Below are experts of layer 3 (counted from 0) of a mixture-of-experts language model. Rows are named router (the router's row for the expert) and show model dimensions 512-639. Each number is 128 + 32 x the weight over its row's rms, rounded and kept within 0 to 255. Numbers have three digits each.
After each expert's rows: a language model's description of what the expert responds to. This comes from a sample of Wikipedia text that the model never trained on.

# expert 8
router:175148127125130151108110080111172158139125107119135173142119101148173139134160128122155157055056161123182124148160156153164152183136074104124138163152151140102169133127091136132219113175111120145157169126161135127112111086121079155171129149145148133137123149107179130115149078080102093101161091137143028129161172135106076140151110163129124162148117182165120114118106166106141106146129
Surname word pieces. Middle pieces of personal and team names split into fragments, such as Le-f-kowitz, Gall-ow-ay, Pach-ow-icz, plus name-starting words like Love, Mc, Brown.

# expert 25
router:144119135045103124152156135111135170159069104110110135071142106065148118114123127118086174128089170182157145029114129121137125174158125165148092090126182117145132050107165111126118163066126162159143158096163187140134122125099135152093146078117099135135190143177155106068132072143161088103130094138122060123164136082129130126101111130094099169192121128098091099121102167114143122157090
Award and field names. Capitalized category words in award, academic and credit contexts, such as Best, Science, Research, Cinematography, Institute.

# expert 14
router:192193094105050141121174082092096151139100071150126132157098173131168144149115077107141186128076135109197095118106169163171133117125126128121183091160181139162144091117159138136127154141100092138097145124116183105201081148093109129151107080153115151074123112070149110084131158131168129125064127159147156102128161127108104106128147117110040160127134169087102134136159144091081135160132
Sports results phrasing. Words in competition results, like in after "finished ninth", plus Championship, won, round, season and place, and studio in "debut studio album".

# expert 12
router:152151151108139123112135120115188150116093140166114177167080132085178130122052139138111163141081172149155097137117121120188132126154107130146073145166182144136103127137167076132151128128091034158191182140091116078114090121080116106105126096181069114125135103119123075077135115140111103103128150138138175066163126075146148106147103120108113097145161157145084153112132172093122161181151
Headings and definitions. Words in section headings and opening definitions of articles, such as Comparison, Characteristics, may (refer to), is, List, based, non.

# expert 17
router:158144084091092138095184132129161139172072081120105158067091194151153124146113117107115152144055162094163132103099137084132109114113165142174126141116135180154157089131171114067150126102117107102160113139151155093138142061126132112105119131114094140155141143151128106057148097131113093145122147128144100098129155060098107115178098123091096144167170129078107088151119175110117123151087
Match minutes and codes. Goal-minute numbers in football match reports such as 83', 77', 90', plus country codes in squad tables (BEL, GRE, ARG) and other table numbers.

# expert 6
router:108148126097134097171221121082162136174085180080168139124138136100153047079105165127145102162078157122111095088090106113130052153088072147129103143134151111210158082129094093169155138115155164147170157144137113133179130097084150080154082124124124197136117127125118115101122018100095112136115115159109100122177129142159140050144087120087077091128163087104128122138140167125085126090100
Articles and adjectives. Indefinite articles, numerals and adjectives opening a noun phrase, such as a, an, another, former, new, private, three.

# expert 15
router:209168111114144115131136093088144198137099105160083202142142146089134063131115107139184099135095141131143146079037159083167085122126166092197081177140139190173186116108135146131167100066098127072126174130161135140088154097116163138092123149147139089167162128122065099069155119115102113086128123175096105138146103125108099103173126094112083052151177075143102081112130093104085145138115
Clause connectors and quotes. Conjunctions and relative words opening clauses, especially that after said/argued, plus which, because, if, and opening quotation marks.

# expert 16
router:140140136103122141097145091150168147148148102141133151138155143150108095125091118146131132135077176149122070142087149102176076185138143173150032136162162144114138108109156105148160139146167078178117171123170162128156083141048151108135114134124076089109160110112164084133139084107133096047130097154173091098203119062153132122113144131062115124144164091095129077108157127080128146125123
Line breaks before sections. Blank lines after lists or tables before a new heading, plus also in See also and website entries.

# expert 19
router:119195103114138092153149096129150169127123079151126123141119137099127143134117126114176126092152184120124033104148160127127068141090137152173124118164136132164223099122169091130191147113120093129140132149206127152139145133076100104100033114135099087114159134086181114103125119068143145080083112138104113132190156143183147137154103095065111139154189115168128072130097118106111149118146
Paragraph and heading breaks. Line breaks right after headings or titles and before new paragraphs, as in after Early life ==, plus sentence-ending commas and periods.

# expert 21
router:167141132101201146155101129082187236116117160120100221118112125081114134152113094124110192101101146139101073093105111123162064139125173159183072130129145119150164069131164093121133125148127126135120129154133127096128114120086167129109095140089106137136194157110175108094147149080133110157113128210108136085134123130132075108168096151132074095115199195119144146134104069126121143159098
Short word-start fragments. Short word pieces, usually right after the first letter or the opening syllable of a word, such as eb in Hebrews, it in Nitin, ec in anecdotes.

# expert 0
router:112201087121172126154083138123134115061082156134070176116128162133109107145160113086130103076112161127128083141144138093151099108095131077130135113158140134144129072150168038109118107155156153128132156127172117091180126147097151087142139101109065125093158082112139032126181096107150097147156116156167186126097135123143145078140110117101130139211156154092122071131139102110096162111083
Biographical life nouns. Abstract nouns and participles after is/was in biographies, before of/to/by, such as life, part, death, died, role, survived.

# expert 10
router:102182117088157156165094172097119108148091119089113141138129153099166163158126108124163172074115154142171109086147169101151134148168159091107130132134105150174132113173123120092132141111104100113119118108162097096184110161130168149135148161096157139117181114120145104087149124124116101093117111124117106172124176130081172109084084168114047120167169182142116132134145141121151143183115
Verbs after to/modals. Base verbs and verb-completing pieces after to, can or would, plus prepositions like for, up, such as settle, make, protect.

# expert 28
router:138143086107123163147178115127164149172119148077127137148119144121119130118149102180049183139135168133142002125099165084134121134147155111151069188113175102143147104115187095149097152161140109159139174118153102063174130173065105113154122111125090147113168179116127106109132082115176111153083095122129128117129135175132143062172113160137143116106128119126148115031187148069137151072151
Descriptive word endings. Word pieces completing technical or descriptive words about buildings, ships and organisms, such as rounded, broadly, roof, beam.

# expert 29
router:137137071112119109163148078067124208137107148122094146089121147164129074154097106060146118068099162152110110085123130116136124123059151150125151141118176142149149100095183063079154126163125106170093094161189157145107108095076123112062087114133068137164097147109162119141140114130131148134151141171187158126103126122134145098117139156135116151135137134047146092119146155105150141145140
Military and political names. War and state terms such as War, Army, Civil, Empire, Union, Squadron, and of in titles like "viceroy of the Caucasus" or "Mandate of Palestine".

# expert 11
router:136099076121096155134144132142188108107084141140110137145096126126161147129114103144157120118062240171126142067101111112107170085149070124133087102127146143145116090151147102211140138137113114086147181147168169073120103147143122175143112084195137166134085068119163097159151167122174126102067125126182135084108149105083102105165147095100147150147167138100163126113125160100140089181176
Mid-word pieces. Inner fragments of longer and often foreign or technical words, such as en-v-oy, Ped-ag-ogy, guidel-ines, antipl-ate-let, Rec-her-ches.

# expert 30
router:133191086084120104149167121145136165198109118089130177103135144160125102161118048033149108096099168125132130142190105115144162152133124073163162157164149083199133102154198095075180174068114127142142120093143091132113165153112146144130050172074114183177142170107099133131132148096115150107107102091184119159136201122141134125134102130149138105130171180127096111133134100116160123141109
Prepositions in phrasal verbs. Prepositions and particles completing verb phrases such as took up, into account, up to, plus Vice and Deputy, and word-middle pieces like ri in repatriation.

# expert 1
router:125125148122113161164163167091141127194109082074160181084103130074149091047142152138084131147112143124138134042152128100156080115107128129130085141118159171153172057109149117078096161067112137155130115112104127124150075099137132125136087080088079135096187133125136089069160091094137066138074096133145100123186172156114111098127082084110121084141157154120093112090135105124096136123104
Entertainment credit lists. Conjunctions, commas and parentheses joining roles and titles in film and music bios, such as singer and musician, actor (.

# expert 5
router:153153110104131136152139154131172141127094050114132154087091127211124081177142127165128176106098111139172081079081108105197135097111158116151161135105133138138121116135175107060147092098190092097069096108102138102123140081120110167067114111162098125133105094137083096092171130111095092115104139205128170096146168098166110077103079142123139141166174117084140138193157115121137186133148
Coordinates and infobox data. Numbers inside geographic coordinates after degree and minute marks, plus infobox items like Population, chemical formulas, clade entries and place names.

# expert 22
router:126177133136117122208144106119181187154077173092184140137113111185144088147147095156123152151103142103133093110081111094123102121101142130121119137128162070170124101160160073159184129120088132092201142189139127092150128109090079081165101131151139185141123087135123104132126097090184126123107103195122123153137155136157153073131088134080105137170153099095152055129173122093089152126095
Road and location geography. Prepositions and direction words in route and location descriptions, such as near, along, south, across, with, plus coordinate digits.

# expert 18
router:174137105110138152112159074133177155154060099160140181108106187128154122118148114183127097099077164116167133125095108100215174143109168127145119110156114136202128125147143113095195109151185105101113146140130138105108080097133119120103112168141127121143152121170156116109148102099107099092109119141105097117189167159147133102136108138101115136190141196086096158139176170086099081174124
Table numbers and names. Numbers, quotation marks and foreign-name pieces inside results and track-list tables, such as 1, FRA, AUS, song-title fragments.

# expert 23
router:140106069125172119156157097120154178166148107149150166108029124076172139106100163181144156145129160111162044104144163086173048096136140159131092175175163105178165085131134115143136133104138095138150091127142203104156095107118119092141131189089148148168138088154134116123176120125120066120122120175108134144140235174164154054150119129122132101136119115108156154107144096089151113166154
Word endings and nouns. Final pieces of words in prose such as wh-ips, ch-ord, geomet-ry, galax-ies, plus everyday nouns like own, hand, band, father, crew.

# expert 20
router:171132112097068103174173104141130093105108082108106176142085166122118091133140178172142146094121138224119118105115160062115099114134142125125081104196142165192150114099108131143177124091171083088098134134138139130130132086130174165115124194076192138129168107092095105067145141081082110121117156152152120125175158081109166126099138118126138100181108152119099026133158093117107166152135
Pronouns and function words. Pronouns and articles starting a clause in narrative prose, especially he, she, we after "tells Richard" or "saying he believed", plus the, that, his.

# expert 13
router:143171137106073104137154092098119132171093124112147163106081139168142093163113124067112173106115103141211146095144114126152151157098209083144172144160102147135148052184139118048120204146118129100160160179167105133130116152151106181172126104108116185119119155147162101115166123109166122096116103116114120070177139157095127164113069091046161096165126142156114113135110127078091110083193
Sports tables and roles. Table pipes and sports terms in team statistics and rosters, such as Team, DF, football, club, season.

# expert 2
router:144137141079115123121132124124153109136101124128129132139156119084113137154094099103134166147110150151122026093085105097156096123096154117139110159134144143154181091065115120097118120055104073169121140126127131151134077156122138162179129120098094082116122132090096091120147108129151122142168147137136121069145139112137198116130130122117145108153196126079081161119127115071128163104125
Section headers and structure. Wikipedia layout tokens such as == heading markers, line breaks, list dashes, table pipes and infobox field names like Location, Species, Genre.

# expert 9
router:123186063141112131115168100098125156153091113155095131100106195117152108146088104144148122123068151087165096072128192139125065144115104158142137107131184151148175116127156067161091130154148116180103107156110150114126103149110107161081113104156139164169145100069155072142116113081100105138014121154130134160165162167107146089115101137113080133107122125154035095072118164098102169145135
Sentence-ending periods. Periods closing a sentence, often after a place or object noun, plus heading equals signs (==, ===) and closing ")." or "." marks.

# expert 31
router:143160147040124140153104128126188138154161111127080140116170127139116139122195130155165137087110132174122138097145110095228125131088167100156090160157167097130220096139121126064162144131149133193119070094165112173135135087141139113077112118092153099141160094083118138121123093113143132133144139156144128102181172163140078118098151148108121120165173173098120166114149121097148174167090
Name-internal syllables. Middle pieces of proper names after a capital initial, such as Raleigh, Jexodus, Varaždin, plus the word of.

# expert 24
router:132158044097102127138197136090155191141078125113135140107093130172157149151174130168104147103079189076145123092101120083147097148077195080138070163111156149129133165141132071100166127124098110110130127097108113122126156142092097095122115162124104119122141130117122109080144156061184059113106154166132147061136114103103163045116130091085054146139120126117149069136137158066110171102130
Ranges and taxonomy. Range words and dashes such as to, from, –, |, in geographic extents and date ranges, plus taxonomic pieces such as optera, idae, Genus.

# expert 26
router:147183103068122138124179147061145164161137146146110131122082174110118098146117079159126160130114093126117076126094148107140102103126153114150121131068143148158153133141092069148111195163136104086125088139121124104111149118108137140130146123160073147180137131142187085110120114094160082116097083093110136114129126145131160091110120104051109117139167131093096146160190123117135180114114
Quantities and units. Numbers, units and amounts such as million, km, sq, per hour, percent and table figures, plus pieces of foreign names and transport words like bus, route, Highway.

# expert 4
router:184137067140066131126184100110154158116106107078122157051094134115147149105119110085116148095097175075165073109127151128154151081141128129156127106133106106131168107127096119078112141125206100093120106191131153084132163100135139133150088134097140159241115127155111112130142131106093114125067103102116055072139147131125156137122060081078126112148124149052132140139162112082123142115147
Non-English name fragments. Word pieces inside Slavic, South Asian and Central Asian names in sports tables, such as Ljubičić, Prabhakar, Tashkent.

# expert 7
router:201162127073127131100160118138142133126096081163128147095045160117175070174121110082147161152115155200154098068122143127146148128126101087141137108091157195146148120135176142097096213145128074086097093149158190134108083169097140114169132105132127129101143144119166109049137060151161130131121116102105117076143156091117167128117092175106146097164154146125037149121132154117127114120115
Acronyms and field labels. Capital-letter abbreviations and the colons after infobox or data labels, such as CAS, ISSN:, MLS:, FC.